From a checkpoint of a small mixture-of-experts model trained on Wikipedia: 15152 steps.
Below are experts of layer 3 (counted from 0) of a mixture-of-experts language model. Rows are named router (the router's row for the expert), gate (a neuron's input weights, with its number), up (a neuron's input weights, with its number), down (a neuron's output weights, with its number) and show model dimensions 160-239. Each number is 50 + 15 x the weight over its row's rms, rounded and kept within 0 to 99.
Before each expert's rows: a language model's description of what the expert responds to; "mostly gets" lists some tokens that are sent to it at least half of the time. This comes from a sample of Wikipedia text that the model never trained on.

# expert 57
What it handles: Person role nouns
mostly gets: " brother", " director", " president", " politician", " daughter", " chief"
router:55 76 80 59 61 69 34 55 37 55 34 45 68 52 54 45 37 43 44 65 52 74 36 66 93 32 42 64 43 61 30 48 67 41 39 62 64 35 43 42 72 55 69 43 26 41 63 68 54 28 67 37 44 59 40 62 42 56 73 20 60 47 70 53 60 35 49 47 19 27 54 36 48 54 69 32 29 36 63 47
gate0:41 70 47 50 56 70 79 48 36 59 60 35 43 50 79 66 44 46 32 45 69 63 31 72 45 50 40 45 46 32 47 64 59 43 69 41 32 85 38 39 57 49 44 30 30 61 93 54 41 57 58 50 72 41 53 46 37 44 52 40 30 42 49 36 26 60 50 44 61 10 35 90 61 64 64 58 56 20 54 40
up0:47 30 48 55 41 42 08 35 53 38 55 35 45 46 53 66 50 32 55 68 69 17 29 27 51 56 47 66 29 70 68 43 30 55 44 57 66 37 28 66 59 50 50 56 78 65 45 60 28 27 28 63 44 51 65 73 47 63 77 43 28 54 55 66 57 79 32 54 26 57 47 27 49 63 68 43 76 48 55 81
down0:34 43 60 50 11 55 71 64 87 81 48 64 16 59 51 48 48 80 48 26 52 45 36 32 53 44 55 59 55 51 34 41 39 49 21 42 53 47 68 35 44 54 64 40 30 54 38 39 66 63 51 38 33 45 55 66 48 45 62 51 53 44 43 34 73 44 88 57 53 47 64 52 36 29 40 45 47 14 44 65

# expert 2
What it handles: Proper name endings
mostly gets: " Avenue", " Wilson", " Castro", " III", " IV", " Jones"
router:22 71 25 50 43 37 52 49 74 41 73 52 65 46 21 48 53 47 30 34 36 35 28 51 72 80 71 28 58 32 45 68 54 52 31 33 82 45 60 65 40 34 50 45 58 68 63 59 24 30 41 71 57 68 83 39 61 33 37 49 54 12 59 44 49 60 54 57 61 32 56 63 54 73 47 72 65 59 45 69
gate0:57 52 46 50 62 39 25 34 51 93 36 17 45 76 56 65 45 58 38 36 43 81 32 41 64 50 50 53 35 43 26 47 45 58 60 57 63 28 73 45 60 56 56 45 53 41 60 29 67 48 20 59 63 06 60 49 76 66 22 55 69 69 50 47 46 37 48 79 47 93 57 19 31 60 41 46 30 69 31 43
up0:55 47 14 56 53 62 56 73 53 61 69 48 16 39 34 47 40 50 54 42 35 30 40 66 35 50 54 61 61 72 45 41 20 62 45 49 32 33 47 43 46 14 64 42 40 51 61 58 58 42 54 43 66 43 40 37 70 38 75 54 65 58 55 55 50 71 24 47 39 55 43 42 35 52 51 59 62 29 90 52
down0:29 80 56 39 73 28 36 53 62 59 43 65 44 64 52 59 61 72 40 56 83 23 54 28 60 53 51 33 60 45 44 50 66 78 45 61 60 45 84 50 44 41 49 43 64 69 65 41 37 70 58 76 54 51 61 39 38 39 48 32 43 56 52 32 85 54 64 50 70 59 35 51 75 36 59 51 69 46 75 37

# expert 12
What it handles: Units and measures
mostly gets: " minutes", " cm", " miles", " lb", " yards", "ensis"
router:69 42 26 55 61 46 44 72 66 49 50 32 49 37 63 65 67 52 39 25 33 53 20 51 66 36 36 46 71 48 48 63 60 63 27 47 58 45 72 38 32 49 60 60 66 51 43 58 45 38 58 46 14 56 65 66 31 53 29 29 29 48 29 33 25 56 49 77 52 67 41 64 67 50 69 54 66 45 46 56
gate0:49 68 68 50 68 32 39 58 48 51 77 27 81 49 66 47 57 70 49 99 78 52 58 69 61 50 33 78 76 57 45 10 45 67 54 43 44 45 41 48 73 65 55 38 38 33 47 52 30 49 32 56 42 53 46 61 38 42 57 58 53 43 58 59 73 33 62 52 23 61 51 49 55 64 35 49 62 67 56 57
up0:50 73 62 46 55 51 48 41 34 46 64 43 55 52 57 35 72 50 62 56 50 58 53 35 73 61 47 46 38 89 44 60 34 42 38 68 39 70 54 23 33 38 69 35 45 59 57 55 30 47 32 39 37 55 29 54 52 26 44 57 45 27 31 53 49 37 64 62 73 40 54 45 79 64 55 85 57 58 42 44
down0:49 38 43 46 62 35 56 62 56 67 77 24 72 56 68 42 65 48 30 75 75 74 35 54 37 38 28 40 58 47 49 64 37 60 56 29 43 74 44 61 58 36 46 39 46 37 56 25 48 54 28 74 50 69 47 55 37 45 50 47 68 53 65 59 37 46 50 86 19 47 56 48 48 47 60 63 68 52 27 52

# expert 58
What it handles: Abstract and collective nouns
mostly gets: " relationship", " army", " conditions", " forces", " society", " government"
router:49 82 44 49 37 55 24 54 62 49 32 29 57 52 57 38 45 48 26 50 33 37 55 66 99 41 65 38 27 42 17 52 66 64 38 48 38 64 58 50 49 57 15 46 24 28 56 45 70 45 55 39 58 44 56 54 38 57 59 39 56 24 26 43 37 16 66 39 37 62 57 40 45 59 55 53 56 66 69 67
gate0:06 77 61 29 47 52 41 55 50 50 40 42 60 48 52 54 64 42 48 30 35 58 64 33 14 62 57 25 71 47 64 32 53 57 41 69 47 62 51 70 43 81 63 42 36 61 37 77 16 58 57 46 40 51 40 37 52 72 34 32 78 57 21 51 34 62 72 45 66 65 31 35 30 72 21 54 44 53 20 56
up0:58 71 42 40 30 69 60 63 43 60 34 45 76 36 09 55 40 67 82 42 67 65 49 32 37 41 49 55 50 37 34 51 50 48 32 37 41 40 39 54 53 75 55 49 69 61 40 69 42 30 39 66 40 90 51 40 52 72 51 41 50 41 68 50 30 49 69 45 50 15 51 60 42 32 97 51 52 34 44 32
down0:87 45 51 51 36 84 58 35 48 78 43 54 75 55 40 52 44 47 66 73 54 61 23 37 39 62 67 24 31 44 56 57 60 35 70 41 36 33 57 64 53 34 21 55 66 86 64 63 76 62 41 44 29 69 60 49 45 69 32 55 51 47 43 51 30 56 36 36 60 36 49 37 44 39 37 40 45 60 69 67